Weights of a small mixture-of-experts language model, trained from scratch on English Wikipedia.
Size: 20 layers, width 384, vocabulary 8192, 91.6M parameters.
Experts: 48 experts in each of 20 layers, 64 SwiGLU neurons an expert, 4 picks a token, a softmax router, a shared expert of 256 neurons.
Training: a variant of Adam for the experts, 462M tokens, 3528 steps.
Below are experts of layer 15 (counted from 0) of a mixture-of-experts language model. Rows are named router (the router's row for the expert), down (a neuron's output weights, with its number) and show model dimensions 288-383. Each number is 500 + 50 x the weight over its row's rms, rounded and kept within 0 to 999. Numbers have three digits each.
After each expert's rows: a language model's description of what the expert responds to. This comes from a sample of Wikipedia text that the model never trained on.

# expert 10
router:513540458526417462517455568496529555522444462401446476428455525485519494471527403478439477502457519508501528568493412447433529482496453512499577517438447518543505453509569501538489448434459460512507550498428550510576494497498492473527519433627585536501528549499468493585502427497489464518
down0:563534548538516540564408613546435480525415521518545496498530572503531534527551501413415436494524470460428505432513443502553510479523618443545541517516492519500476505507559477514543509514507461489517496487539463419515481504516456303525452541449468521501523497591475555525463627429509515425
down1:429460447548453522525482510508473454460455495486462466570543450501412419487481541532476502461481500548548552489533465454450530615427465495469555562516440472534508368638535486422500513515481581454490498559538529471472490471529450499552449440503444505468525540537497425512553513480544510448
down2:542428547449524537448468481546506698425533507534565467610450472531539558438578600524502527452554526472528466554425527562445436465536471469387495509414588521513534537343526583439474458413536503498451464505445408479559500569557538582485462487510490469466513425522545597533517441496636504427
down3:556432439498571516424553517431498547554442576469438572387384573482510523447523481550579516490582452552577501517540498487486528583609506532532524529515565497448500415439514577612414447492440500493523547538448554477506470477602527468532480484484541505517540468423479580531502429607520452499
down4:394496525460464445477483513513469454523532566517447586517466474532476524471386451407486583425465473447536511536504507416515454468483523478408552517540492566450536557660602538554526572525483463445508426508598487532525506551563493496558574542481524468536546467552535451441583532447446449431
down5:476492442582529495524595490475449436565605496510406470517532491544562592530560496506451500491489474484479588476503473539515484485490546500517432502497495485471556585481484455632556480557402525589418504493485507595481576486570616433526495482538439501533508539537442430387434498530540459465
down6:474475361509508571486494545494410443542469405472662518547520465507537435476482561466536471628504515528496576551600440556486451543577457552505438469532514504508367454339475540524450523545638561368563506467431489482480482582485500540570436592612677490424456526585524498573542481551477496437
down7:472492442593513482540426539514423521473512462509377497443545494581527476489473469437553531497570509500452527536446498587312471538531478462428533510497450503498565426555548558538516505552450608473562489507561535527565543493476502476464402606547424493477408495498536521454506455530509463476
down8:560482500404519500461483454563492562489542466509611431492525498553484464486501486495518465497477351472473524526497441508500375468530457501520495526489483440473426525457420504547480495494588500482584548452491501609466503519584496548455492491575523591483503533501511530518576445512528473465
down9:524438478542506580490508495540557544511497551500479439427504475459507534445529500506423498455545463576523593498525492560516559507411420472483560522552543511565526426485392505504494552627489499542541502611469573503478527504510430502529410458578510544477534509538452418520504530510491486545
Table cell separators. Pipe separators and list dashes opening cells or lines in tables of fight records, election results, stats and route lists.

# expert 32
router:542528389480462568577439429601502538444555532458506507459467540431542633461503400481516568449460446422613491507438353471555570504501546495582509513535413537471445431404477456428554446480563525469430594493584429541489503558475508396503555502525442503519514561473520571552527457405501493498
down0:526428486532541449473494505505496554459514479545478566487551555459454535400465469534566466500544448505522545470465538487495491450543511391450447467626465573482511491523473535573537501513468429460509491543601461568464563527575568445516571517475493553457443584500580557540466516489512531544
down1:458503455539498644598491503611513553562467479474535527490491507424539403462492574568487606610453478393522457524546482484441521521468464529461486474529529560456563482522441508457585586498568503480553510427469486506462481512420472494557550498516480507456437575451516569572616537424531538497
down2:477539446453497504554543382467475399541629529473511588425480522434500315484447519512610480564469463491535469514498528461520468519544479436475523480497440589490470555600527522541501459525519553530529431538462503539472519451530524467572521508520537390485599503485585581514513554465533437414
down3:452546421514516516426541602446489584395444401506485541543444542525577453491473494497519447540500513505468574510504554587494487474495492488491491482512510402518501476482534460468468468433453520416546499505484470513594491518521507538500469584493517515451554464489481432501499476484399587617
down4:443544454549591510513373490542533391426570512513494418542517467452487380486502455454435506480490447539573517401428509491504492412502517331533542479422535503519528513545493541591495511525446457556507458589567459521484495448405486443442496544481440462579532495515488482449540552480467527520
down5:536488537528487516473399493517391496526475478535559492461510517437540441466553538605453535508442498504513505593479565448454598546438464414520494419456526538559484474559485462397482570559624513472376511413542483466447453503596401519610508583492463502479494512524445521442529466576531452490
down6:584464486480435433549464543442479509428550592498578578513608494557437517470513537487634542503445515546621459426610571463510453423483445533557505429528545462550471582498538551481545512503542402526481548560484573557553551552515531607425551502581508455542485563525437509404554442502555586543
down7:525543428496591382482565497449436476427497554452448448489489519487568380539522496502501551476587497440485556559486537527450449522368526552491502531492596467497494512568380498530590503442504577460414485465499522497436469476452397548463497421557566503475515572489576467494585412496520512528
down8:547489444595523459609497566508487487479598487522506483487551511398525438506467530467540493478426561537441543581465545505606472558558545504595436431516548469521490530500419462514518491518449494422454548547579514465578503539482553497538528496392410506494539405485464545524465582556465578502
down9:514517481543464512545500568501420541502590520498570515533512520522526543471535558488504502482403497450521520418418481550452433558550530507483452450547491461515501545447476563475428462489533569463443437444404441466521506473453473577508534483455500496460501413528469573510392414471444513391
Commas and clause joiners. Commas, mostly between place names, numbers and clauses, and connectives like and, but, who, which, he.

# expert 9
router:429472488470505608545557544546529551555522461465459616449520402465558471431465538553470465470481401566470489416582456441523421498564437414427449577581484529495417499454522493605531447451417509473537588415502535451491463491457501400456514547566560508526578547565406497547528447487504438479
down0:508479555415414428464478527375527510486385581606458493479563495519555452574476460466550570481574503488493532468467561524621414482527466588501541527444431551540511528497485519497502466510528515521456531445483569488525526478461462431569426532480503532513484536548460529458551482542478453546
down1:593466422511491545443455465441527511473538518511427478523440458481478522520482539538539493452476494471519590474429505509570485451386406531633514457581427498410444492490518593458488498437517485548571467513573529509417520409594535512481535479542452501511538441527443515510531482443515473405
down2:530519479514450376450519577452532565535615436439344551523462532495466525559575523540554529470527459518518497571459496540464385553520517520489514547492417452485547559507486471511474488477602485510433541465388519533509502481508436427521392470456556468485586488501489438534502456518513482444
down3:460539413377532503487496430450445606645560454447435558625433444500485523454489494496531571432570478529514420524615488371523470508543440485502566514469511480490481511453476406424474486494512457549545431518500505488537387532458471432582445560501483500513431533534438473592609506598495395415
down4:445552499519462546521424555538475497406542457494499422446513509498506525502421546535558619512597546516444517544436528531490468551573472479456542397383528509536469535577436508488578492506481475519420460487446558482479531487498488560542534579514425567489518482503478449393491568528513492531
down5:478459525496430471533554548462484464481541461508383483356436557573431559526488659487501451550454481473459454491465450491404505505450559557495440460528523459457475485463541514541445472531515511521556448510465549517541516499563499522460475503473578517445471457508513548496598530494491565533
down6:399504538523470558529468504469505593452475415479485557463445606421526508460469514461552429496458490475522525487490422513510479589540470468453432465575429544533555451483484513524434485505511438494550534511484559548554468591483509552596464654474543590427544483507544442589545526470487412426
down7:515481453396491510490514464510463526507501469428467478460564434530494493506604441485457574564461605487561442534576451480442470503495497480450526566558439476367548495479481523523551535524539502561481558570606546450526457540418413501492556497587605521531538482527490495472479451555459465478
down8:482495430506567425572456547510442481522490516477569503499534485450509495549499487425514422467505536510445536577537540553485568511545521415504480542478456464571578480566464473493512519511494610522463473495469490543536453503480532407511576447484476446514445504475512493528503504552498487522
down9:464515517545495506438545507517453336497601468520535488513434471537561441479547602495488475491397519503385477530557570477510485542504526476542457565454497595521565481653532561474405440517575520514498475499553516570439529430473492482501522541493429481467507516440580457527415449546557523519
Place and sports names. Proper-noun heads in US sports schedules, schools and geography, such as State in Penn State, University, County, River, yards.

# expert 16
router:484499522516417398509626533422583495491494478572516468487532567420507523425570555527529466441421491416451537514403481548486548408485563538417597456532474552469408489422468524456446466492392431494486528612569443414538556399510446562594545511500576517447522518501482599421522525527496475453
down0:553634514558504484514526531515556498520451470568486479437534441493510486537552555630434486505553495556502485446484492492459532583473520518519422447521460590452492478432517451509542613482451627515532587485525531584557539443434493502468444427465461501510510505435549457486512513534493515581
down1:409530490495471493515492476572480446587525524498440500435417556515537470592561457496594437491495516545609392495499455492445409548469475461469455506462400484450482455541462511572393417471576533520448421586503553555622488491529518412493496498596459390503546474557546471430465470498475566580
down2:541476493505529468414549532607515493608499492508437507644474453507440458483557480573496476531489467526572487526455509464493574524459476494477458477609436477453413501566474519388475497520526470463521484462601460581519464419546450529497522505522600437461525452457557505495446478469489497553
down3:627466539474560544508507554487578461479544431515492479409491410480531551484515482479483486484503451556511530469571630675466540429502452633473543487514539517586553450494519578508469488530456470479464483587572451445514557562540497549563495574536379532532506499547493550539509595441500446445
down4:431544528505524476607518556576520546517582479479464488465440546466441458432364564516561448484390560453498505409440480571561543511459407486471407493553466484473539482494442518488529538482501439517475429540534463474471400525418480529532485582489436492480484594499541558442518421518445468494
down5:526489418518528485485465496472417521554466512478558506471542497496438498554506474451478577560420420500490556525541483453592497594433432447561486464508567564577424473476503550557472463586517438527581573523509543535514355533508537412508439465499483586502484407522476406462490496400450535492
down6:577470451394466496552500475512498414324438402524386527452446536522487445518497539531438598568471526502533481454445556444415410502543595431467452509464465541500586470517523614473436518584526502560519455498445470566584471498588446463605557555513480488413531495563507484549458510523475505542
down7:481527484496517568508447544481532486442470409519441546537511451550521463481554440474525581502499633502482546536491592471472524555500497524517436473557498483457557487506468476483523535536564589502460443448508466526562526535434534413516516509518546518473476484541562495439541492483451581469
down8:447509393486439406467548532557524496497431519501557593499538486436482585548478529515501488465518449557518525516422521558482465478533482467465566467477450570439566529598509627503493472566528396550453494529429577507515546533600441396533435444500478479452492462433486483504413391566574502561
down9:491513549470570537470532406583499432527511536544406433426605534486539516423457473479552553483480607480530478389492488477495524490490523434461415516568554529506506551476479358449472498391461411506518503524317490548454458472446588555469471491488447495538382565535494568482532578528486498531
Compound hyphens and eras. Hyphens in compounds like full-length and twenty-five, year-range dashes, and time words like century, era, months.

# expert 11
router:435448513426526551462543597540505557530444492408436491491481518415509539433517421518457467490513538521526565592455553482551570510530545469566566540536482465487435517413569593560446493520419472598560492560446479496529566544475518575477571497537592533549567454369474565506401499547491522463
down0:497505552530486576500534490477496515478459489509534469536602553521542421444540488544383519518519501502524491512535542476503600408418471501476512449524570506541459431553516472413483570449474547439495498628501442503504498405553516545462490425562471552581517538602551461493576592407461490495
down1:483445517541476465482517554597445450552587528457483499557569559528538460455436391430554569474527410477467465528481535443492614476458588455511495534524500417409497487699525447554579590531474530528420470531587476478403490473534478449457516396435362517529507501478518533453512573490424532581
down2:476545545475535504542561512607452412507483532482496440630600546566528467465432552573543407502563569490522520496444555511592510540520504601461467540522570501603503545371525504493540533549412460555450534461491392537483480539490532567548493538431461459497510478484507562545408476458571455476
down3:547509481490520459536570591496538436586395516437547386528474437451518562592513569562570461465464460545529478524542521460525560497466447517569467491338466496580494426370462405457535469469423500445524506458509635431401509480436483500499493418503451486435525491496478454496509500503535462569
down4:504417515518565460444499439462518570484569572439503552548507487521516600524529500560488442548417434508490531628519449443488552425525502528498491575493555470446512502410499484512531521462612482507571460442457468503488506584430502677385475492538461478436420407472490474583581600501608506459
down5:414493567463526564536576537454511442480580486518502514499404418484375445558480459482469639525459412556594479491480582460481489484516405469555552455487513505523549577515500524528504562454489502426537499605543559497501516500485522470509549567524477538499554415486515471475502479365488460493
down6:472595619452521470470534514566480497489495472461482516465460427458458596537492459558471552542513545503495507441518464413543549471498573481517548522425457518525551569622470516544362435543442477496589563504681439514494512552505434457511521551409404471481519492601488562571502487444494373510
down7:630480555504568471463534443536513442510576505481507545493464360513546476522424534557450483537480510550451511479510479379465537551527544533574538470505522602485464513475489506574483504423567403588527524505410463541497482462447504542476563429498524488474483533496473437461574521489514526564
down8:503559497516563526492474523506464569424465557474493463449436476537456515442539424536444408587500558539479482472558573509544598560494508468404554467469558577590538529528484472399376497518567521491486470575460483547573445455585484506470491476395488451568412548465502533499574509542509412440
down9:563473619367505498545553520562487471540435488464562461567509492517492478522506604513509558476567506437500486471470515481450447556484559515427525574431493524447542495334515490528600443450536471497466500458437599510487486466474512516509487483456625575452499494534510631568482480488519446465
Table cell separators. Pipe separators inside wiki tables of election results, sports standings and statistics, plus percent signs and units such as metres.

# expert 46
router:509469511396437422484509525477513626463543470497456481506545445557399550444426411513567493430521479546531553558428420493507427505503547480534474543510460521459456576425460503555527482522455567536544477518417529439505526545455512424423589497517550541525480506471467572457427437507415544467
down0:532544560461564521507513458507488701483498528481479547483467465485538599465500539540450458489465396516525526515520547459519560522491472585447432503548532501487511415406420475481366529468479601431503520552498558533512433582406499586473536465504476505542482568518346528483429549449500460465
down1:531529504497475537450496469569470499512508516428478517500388532497573422511492587569490534565527503527561589435561435553485403513536549573492568484533483486517437421459475471480548456466542437524594524376449620410535517494522454506530516476570553429468500536509442461515535391508389522572
down2:573456556429447531522525479449478520521516498489475427455577464602537430482483552525522519533511490548624455507529484466474560545482486522513523490501529468516428441419527466517512474560487425441640544479384533560518560442533491519570429522550492469433590604581494560478570458536520446467
down3:462424622620481489537508519490519409557509533451483466562504467476491435512436393488545501378483488463526473577513499537488504494503545540459453479499546592446576558758522590518437434504492548527560464486502386501518502489523511563519570494493375412501477471506453400524525477498478456404
down4:489530537676549509503425535464493444513533482506428588565545536539508624443507476464509559461449462468508465551471528499483581535464584505559505521486476538481489612746500541542461454557423520449526454475563504529526447441527451575463577491400365489485540534507524443427484550433537437537
down5:448507548500553501558493494464519592471490421493466518596523478523461501483486578541568437454507455441525530453461481457486463525430551440518465513468474510467513500549512585465512529468573566477509418372495449498612503431550451510436483473426476448508453470444547582510462471504514543500
down6:424452481375500568517457557445516512420506546522490473524526439483486552590480547522559570440529486456442504693537530438405587509489500530515462469495448497529456480432447442504402512501521438428541471517515492534448565554436594522505482550425517488457474467610524497472523451440526451534
down7:582493542497486505491457530456461541519504561511445448519483516520439497493576480476461481458537522453585484505443534408483460503560510552518507524491448459499379455523543448476460528505584488465455486577431538563625471512572430632512570446525517458572449533373399491521493528487528534499
down8:544516533597388401494478509512470411543496522486426466531428524491403416530495462442488478419519475528471459482479484495531429525508477476516568502464487519492450533666475516554487438439480554501507478505567405537555490391527456441486482581473505472550496454411523446478454434513492547508
down9:431511495484410422440493448497484589458486469490493483462440503602541379511558503506477541477488545496386452368406468515519556449536522439530460522465479467438417523559567444604474450504575387451471431401518502533497513466560533385565484644520513495562509477491498467438516619501462492555
Given names, punctuation. English first names like John, David, Robert, female name endings in sports rosters, and sentence-ending periods and commas.

# expert 0
router:542503474521500485425524454518500468561516486537614473557450403437538549483498430434557488491474529480510505568528480482498467482505515562477478504489407611397486454467540533481456499507515431535494560503439568528548451508561489537500531489547619461531517554553488512515532480584460539507
down0:521542496552478545450609419436574411469504489570507538548417399388468458555451405426495485388418549585588448462463524466514465522500404542521489496554558443519452539524490542493541477555464485489475530546447438509468517509491523588439509551448588507544547517502438424480467467462457518542
down1:477392565534506528422533478502436417540484492497425499553422422516595447453507524468446544581521483565486473361516477456474561553542598513543459537551614486538414472637481477568511489542474478379489491517520557498424491469505537454583487532511430425530525507511449479590477530592499441415
down2:549457616503518501460456482527542506504494486504623497533470589514467458484557478509523531438494482460459468521500533504485482541508517541472481505515490504522437593535551451430501530599482484458336513464587554514523453558509465507476406502546463475498428487530421511530555520471490453564
down3:434487512428572473506584529463563434509483570423515467465467517508521351553552488599517510541555462566583567503548502421504393614496450597438537464620506510503506567439589507541491554469416495511543531514470551509482531500470426353542434465486554533484459563476505503451481535572411427509
down4:474518466510613431465576602463465471469495493456411560557622501526454566501583491376535478461436467480525497450575636481398530486505560558393554524472429469449490593418520547474452542499526547493386495405592473466449491479537481546563478462562462537463571544468533561522498550439484562523
down5:525415490526496465445536561538471613461384553469486456482529565471427582509481460506455531560593514525501517525426539594450588501448538503561551490584505443585497558543575517532475466412448330500478505434463516451527427460489513550421443491508557539520479502563363456440523503564519513569
down6:601495498464518492436603523466437479504459574462425466617544511540469627520468531437507470477566557462438477434467548510552471502556441613505530437407450569532456513483484509547476503578476386459428550492529498481445437563456503474464563562575484528558530542513413499491523470461473412519
down7:456525446482472542445561479538529550516515558448517524442478463515493358509578496469562510525637429512420395484494470485519493528570559414571502488476470515507464555420543503478489519480583426585517455487504468449506521553610514404477510543529534535497572491560443500461489484478548442546
down8:484501473560506466453451429584486419512537509531587429536429529544546523445535537537472497474518502418436517632477443539515495491492517463483516495518549509575479474525497502510542445525458432457481483542493482572455497532578448531466534484520505470494548567452476522400592432486482504521
down9:504472516540537464453522557490430401466511585456488474466468532417518498497469494558494455474607488558481520445463458512571623497512509567567492529521614492574455428487442487487417544457559566462541489523505392439517551487450558541514478473435387523466492485529494497506517549469571589515
Table and score separators. Separators in tables and lists: pipes between cells, en dashes in tennis scores like 7–6, line breaks ending list entries.

# expert 17
router:418429479493451559534524499512506528546475514509540573526525461489426498447437497454529418428416452528525595475522493493492549504506430589435450553555453459521607481425407556425509587470499498486489570537498466458487531511525608484428466495518553489489483483507466628561483594442515417367
down0:460518556441425534385487522511526580560561491440501551584558526466596531563508480500522475530568529491499507498532521448441511461568587533461524573484425449498411536567526398494526467461504509569479533505418542517463482504588552544510537486458430519556481490485567459503490504567504426537
down1:448423532455474519506521505463540580395549516542444505532533536605561489482494545521439534600550568492495539499521510464599432509511577506521530556500491568578333502304579541569444447536411544513488548419495470484512540535461527504448422542491568450514535479463472461484468466521441525484
down2:592606475473471573503506616469521438514557447517439496461496532585559494481500461558478638488508399547510515527450502485494410473574435449501442558536433571514386526601565488498500468446457564480500576518418538525464439458512481609464385466511510511562508494565570476444533439519417489572
down3:539515487514664501503481502518441417487483505487579414453477507505464508521586515506484498391543482520531514533584478420563571531458459517490473435522515467535617485492482433608598665485545487537514485521487432470566458520463558570573578382478482467509444499495503448489427538548498532502
down4:546446469511514562514521413622513461517458468482527440468484511485488498531424478515548549541500576436421463447477534553472517461595493487476485504538544491460428408498558549479541581470449490459612518437415531531520451515526501548431404563543520543460511564547496561537539459513491466489
down5:536581489499545496536467476550494415489548572442492427441525522492388459532495505590523554505496514545532528514530489515489519448542451418600525486435451523495570484658389445570530489542539437511587457547601517502550577443493532542563554538455463514452467527514517466442447585495463489531
down6:422482492579416517419528500444545426482437526438482419585453509539534524516424450525524481611532526492541485482488538572534561508496414519499531503444465548517496475558508446524547464536485453589514491521542516487474489515567595500588495438466562534474504514583461457612506529575477333552
down7:460519523496517541428461526496405473510619447492582500534479521559568490484551576453497457501473374459471507463439478541580418521418502554407548511533533458465545494393475421458440411494499461407452471532511474516460537552478503550490429458422477474530541483509502524508502418456524494523
down8:517413463591493547580450503506464463462528519589498487567507519541458444534499569511504440558505457534549473606454426592571574558548457523497541484439439481529548530513514517511521476581506480491523542408481520492578414541480506482428530459491514410558490480478499586475495478399515512470
down9:482569600452471545480570433483498459513455479605507609535501547582555527489520434511438545441511578586535429463513513431501411461502491450541457469409540428474477511526433500485529517453411522546578437477513494521501441555447506456515583527473448559528462574477503506539455510543407475518
Sentence connectives and word ends. Discourse words like However, This, There and which, plus final pieces of names and plurals, such as School-s, Madon-na.

# expert 19
router:494579489519462492516438501516451485518491526499428504429588516421398509470453432463519436531475471493476410392521535432478541533505525495475515556404453404595466441480486502500457562533456536492385616463505487500542554564519398591477508425516526495511508496497478442384586493469520530529
down0:481474475552515456555511543569446458521556469518553526412542485502462630540462501516511532517556478604450441491599504581472553505438435409534452524587525445568478584486584570536480615532434436406558550543409464487485578563511507469563509476438519409474542515470500488535578496527536486585
down1:479620524516448470408423477540477537466484460516474495481449495510526437503541521543523576441533477509475448576473493439496388523462581512480451503527556599569509396513478492399544441373502476493463485588450592497522503480524518472445511438527561502503509495461499523553475563495468490462
down2:412513532461562534516420495508487545497467455502496476545399560546536510495510564604476602609441370457565579467445451508499493469468494527506484403539529582544495482533465509488419502530530447493549397470495532509535536538423463523547450327527560559495535493470438505601497423506472492478
down3:530471457578525419552482527569502498517522525448464399500564483468418558512448525516504493542442501497538522470490568543486486512457537447393476490478519466501429554452471548419392441522557447541617555515506480439442478497407496503507565451396449520463578546585458511469486468421467473533
down4:507498530512587492433475417439616439461496469514481557484584539476436524435574564497490512545503472538492501397611492509426391572600589513491485496525559508502567516532434535483515615469481562481426428527470600513448528447445426543553568500518489488459423490509551440415444476505441622520
down5:430534465496538517606522495517523505504547567512520484521574453481549524432409513471499540526562545485461525497499571549467500496500454498467483527433413469582546517469529465492480492512622426532457451490566470525586506543551507572334546598439505461550486520569548582475493465560570508460
down6:487554396449459477519524497517492528450502520465562495502448463468463529572485582495476561427428428437465486520506514460499491474431479534526520461444456556530543417505543514483523422491490597443569482462516547490592566526593506509534517495514568550488486477426387512477479567469479499475
down7:623535510407439522470450439521601579503383503457470580506477638441495450497497461437438418552505565494451535377415459511519526510428542575430499455445450522502499483456558548450577594458552486436556523533530515475516531439520460509483570611575502483556395501529440500524486560541504537585
down8:500556520527462393531540466511541548529552463517423431559483514538526516493468516426407510554504531404493447419533513509444460487444424368520467493592452552436583526556470502548489466578525518553529437521448529491574509482476517455544478479531546449493550534542570499466555502631554541517
down9:453509400624533497507577442513498482507504469486537497560492583481582450565650469504408542481491338473403530513451556533539445485504513435508529497620428521518673452470384543528594524515472491501475457559517533534496472433469528524513542487554492393488501469564487530469509570509573502493
Infobox dashes and name starts. Line-initial dashes before infobox fields like Headquarters or Members, and first syllables of English place names such as Mid, Har, Hol-iday.

# expert 44
router:502432509504564540510420465509454502448444508531567551527520469438462482517509444468466434534437530470435502596471457456482557544491416524517522542495508395456544563443515519430561566482484634525481551541562472577463451536532522417401479498470505529502423493502498535459530492529543525505
down0:430594490419496491468524490504625461514470502460510602463538495435533365471530491508552499423506470541465500493458551463504487491585530512527557435465431626517480453445469421525421573488517443549530455546474433485558508543447406565545458510469565528481490512611550513585404405431474397513
down1:547552355582516485561459399580493513516541489432475410454474434518431641427468484481494521555508532487541396600512458439439509541420488497525502457546422464582443487548530414461409479512542520530573452494467586514490410495501428410462482589515580561373447498471471429469558501610480526497
down2:489506511519436431389468523496562463486500478552405589484521442435460493560542518435563478466521555497531487532458469454469485563545467419495526421489513521482506511576437461473533472475476507533625503508504462444511430522539423505560441486444473523540477475556484472480537487541532518421
down3:575531505462519519431541567554407371438478489504484592430496549529562547551450456534525546467399581557529508560515384509462560504427429499537522502528464606542605496588435422513522484527489510492477466422497491431493446455532511481490516439450500412499463554490486582435529440540551555535
down4:547540450501504506477490482425404380469487467574439505621506604376499498491489471485550437578446479560617461479496580441409534520441503508483514512533438555549512498664471415479486473509475496559526442499425481437502515525469503617498483469445532457440543490530517572495485485508482512529
down5:453508584434541479552569510539498539473488472453508491489432460515568607477567442490468456453508481450490496504462548535530517552479477574435577451577521481484439520380500505463563507539513522529512546414587556492420578475545463496475538502523542545511557523470566534524518562501448470575
down6:525493508489552458591477435562544520484466517513521362514509454481537580448540468517544449475466508445458467392470570449541490526547449526516591558423490458454368477488477525437410555412469563532465602462520459630482514463465485641567561422547398583460539463447491493482487485473530419453
down7:473568462485531511486517559524435412478444435433446493451487508533591502520471498384514490461499559415481418519479534446538524511497562458494478541559512418510465417496431630556498551550490507492488519475442378402464528463452458571508406495394531485459458467566505506506533515446512525479
down8:410518589434507534534421399570472451485362524587558522511489472479509408496436498466480527504463487511535439477550530433490564453479415516556554455543531456525529538584414513447402568537522566525472647467405514501561446506411460528474490501513522471444530516404568456540467442579399515561
down9:534611469496501496478583515485535514549514541534485522531502493468518419431568486445525574543453482523484411493498434594532405481505711473474498492424597588459462459499481515543444471555549501519543486597545441449592530456524484577603507486487517551478499483507506480420461489582542484536
Sentence-opening connectives. Words opening a sentence or clause, such as Prior to, After, When, Within, where, often in biographies.

# expert 37
router:475464503468451550523547532488453470487532514482571558475507428480586525468507493577455457498524511538509516548510578466511472558488499464479459480525503540574539528532457567584494579588557538463476525501439565399509441457486520490539551467429501376530535609485581551456487396479559443541
down0:497547521491468600494518519513504422464530488530536493504485462518504560508460367538539478497450512444485533532519486484541445487494448517503435552546542500464478512450436576463452500460542474540554458523493686529460543463382403543554469499500514518503528559542529541485448458502434497523
down1:540560583576534501570578468475481553477559506562475570413474554539460534554553413618466552485544486562333611485448480601474456479477524582433528481577538445472443430576509534547467526436526415556417497508472495473585526536428430497449455446509415524575509443427539406488504488489473570482
down2:468497578468480589540477531513582435458490522431544483379461516515474456573477467484553525512633487485524460455470533545526415378480496485507569606476506493462530496485543394529423403457512458499420372573541517549517466470417575584543493531571412549441507449554512540529464385416441505482
down3:415465474544489421472547431453509446495488497596461541446533601542490475493406518459561485518574577505500543461580455522500503585576457503521511456472522474542566549630477424556456471517479527509471494502515468513444531572506527560427460551517464421549398510548483507473517496485492548600
down4:595514484518561451535467441476536488561626449564482555501464569651540528439424488555470438542428469540455578495457458596492477529488462457496476527426543402601483468572548477474575500531517577486429502525444573501497528515490512367483528520453509504416555510560413532456511484487471511438
down5:594569509550473458554550505501418515480554556448506479479440439515462494457416466544504575628541569560516500474547436541513588467536491596588584421461536494516520500520448479447554448516523485544458554510501522491447432475559528491438545527437615489543563474623377495425510584467484441549
down6:551479520450509635549375502505548630465428414505452571521505527558447583442536550549605565446465583516444480488517555511523518449470482517470508481544501497511533491416442491555444478317533538518485497431466535592556503543414463483485449461469571519547520386461470503513470509455552535466
down7:571430535525535428459420543524482407566506484453560489427565492501490444421448484650467471565416548478460565448502522528536550490546434497545437542452426546527486462575600587552591486535367519504565528490583581474525521501537519521538546568502590548502438508486505493470484573559567519521
down8:515429538464542463517601488528505489530557479625391505557464478525420547477436492493463470576490441515454597452461439511538553400545522481512545505547465474473417484585457546536503505495424529435495519553506475455478470517521445612410465438503552463502541516477387490497515527593384507523
down9:453513458564538479482515445413494463489454534571457481465556482487450515525565424507408418448533506519393527529524558489426538469483494557546477422439480489494599500466523456470480529512544546479487469477600403532467502478526502614526450446568532485572480508506526495654526542511511523483
Table and infobox markup. Pipes, dashes and line breaks in Markdown tables and infobox fields, numbers in cells, and labels like Genus, Born, Released.

# expert 25
router:507482603597552472491410498473480553425514564437522561483507526445513473514530402537459506541498509590443429469575533491457555562534569411528604582475504533506599486662398551470533494547515500512538432552464471417360399519439507396402478450465549491522484461484577441444478502600523486566
down0:477498481492489546562508531495388575500532507620496436443536465534508510502569524535551459593478526515551509598473465521545425563490459514511465517629602433449515471671465533455505528455584447549467472413587497498572510512601465458564555447474519514477432501537478525568525436483514466560
down1:487500412466485516488588573522506524508528465510484473530483546453466580685558454459505419464535541537574525647475468578467554441502485531540576420421483539543514509534489439494514530505536563510478525451447527494616506418503511471457414517497484423558466548524473489465459516537537402491
down2:558447405454485484451482491498462623589516483525466479460505441565484437542486577573527431507476501520431467484458463520516615481501515600527601453516549430507449495542509482456417548572583443503514503592522566487506538492586478519486470556459523503559466418417588461530543451455498532522
down3:546569473548501448465417512501504502473522476466578498429494538504439538511522471577446496480534450501491557476495533404484531522541482453514602580567542447569579545376462541456513537528511523525504480559530507612477489520460462346504492515551415520523494521535403455463409447535614472467
down4:488516449442565409504393505443471426532514532530537516572460471540451495494530517516518488514456495558422505509487532558553455531429527521453447519576422420475501495459480501458543390522484499377542543426379499558467457524559496461444515502575517550451566498521562504577532512521515463488
down5:431506515450566541493558464518510497506485559458505574520520493435503336603449455502503508545395468505559456427450558526430494526542550463450471447531461571601468401465506507588498571486520484405541427428432499517517609491424473664544445521501539506478553452504526500463492542508467465509
down6:510462512590445533475496516445582462471473508618495487579534469430557487529499486526483505491525416499520463478536452486532519617489478504513419487395480530458476463503585357439533401467548496561519472514536456435506477595566534533526583475509520378482498431557382564513474470516463481492
down7:595577535583446490504508338424503507452526477426488528493473444418646535497516447555544437482496461451501590537460505629461472486546470516526445472561509430565487426525502410525522517510494491464472439492487484560545490551517418511462479440561537484458567546448473405427559389512426540524
down8:490490512512392371449543532524540455513450502562638594582523422514529559481582459455538515457525512468613466628496519511484595464463408437538601428437519400487533545475460479503501571517425517437472525474529554459456523435539516510379494488524461460503527519465546502504492469373358475558
down9:449475444457422488502459554498446425483555470571481569464510531522500459468401482560501571435583571528420486470509557464508558526496565537530521565487503459545562519501515491488469482461448486446419447493574509431580468498473483576505566475528557441563458504503599499485521463518437428502
Entry and list starts. First letters or pieces of words opening list items, table cells or parentheses, such as Equ-ipment, sq-uad, J., and years.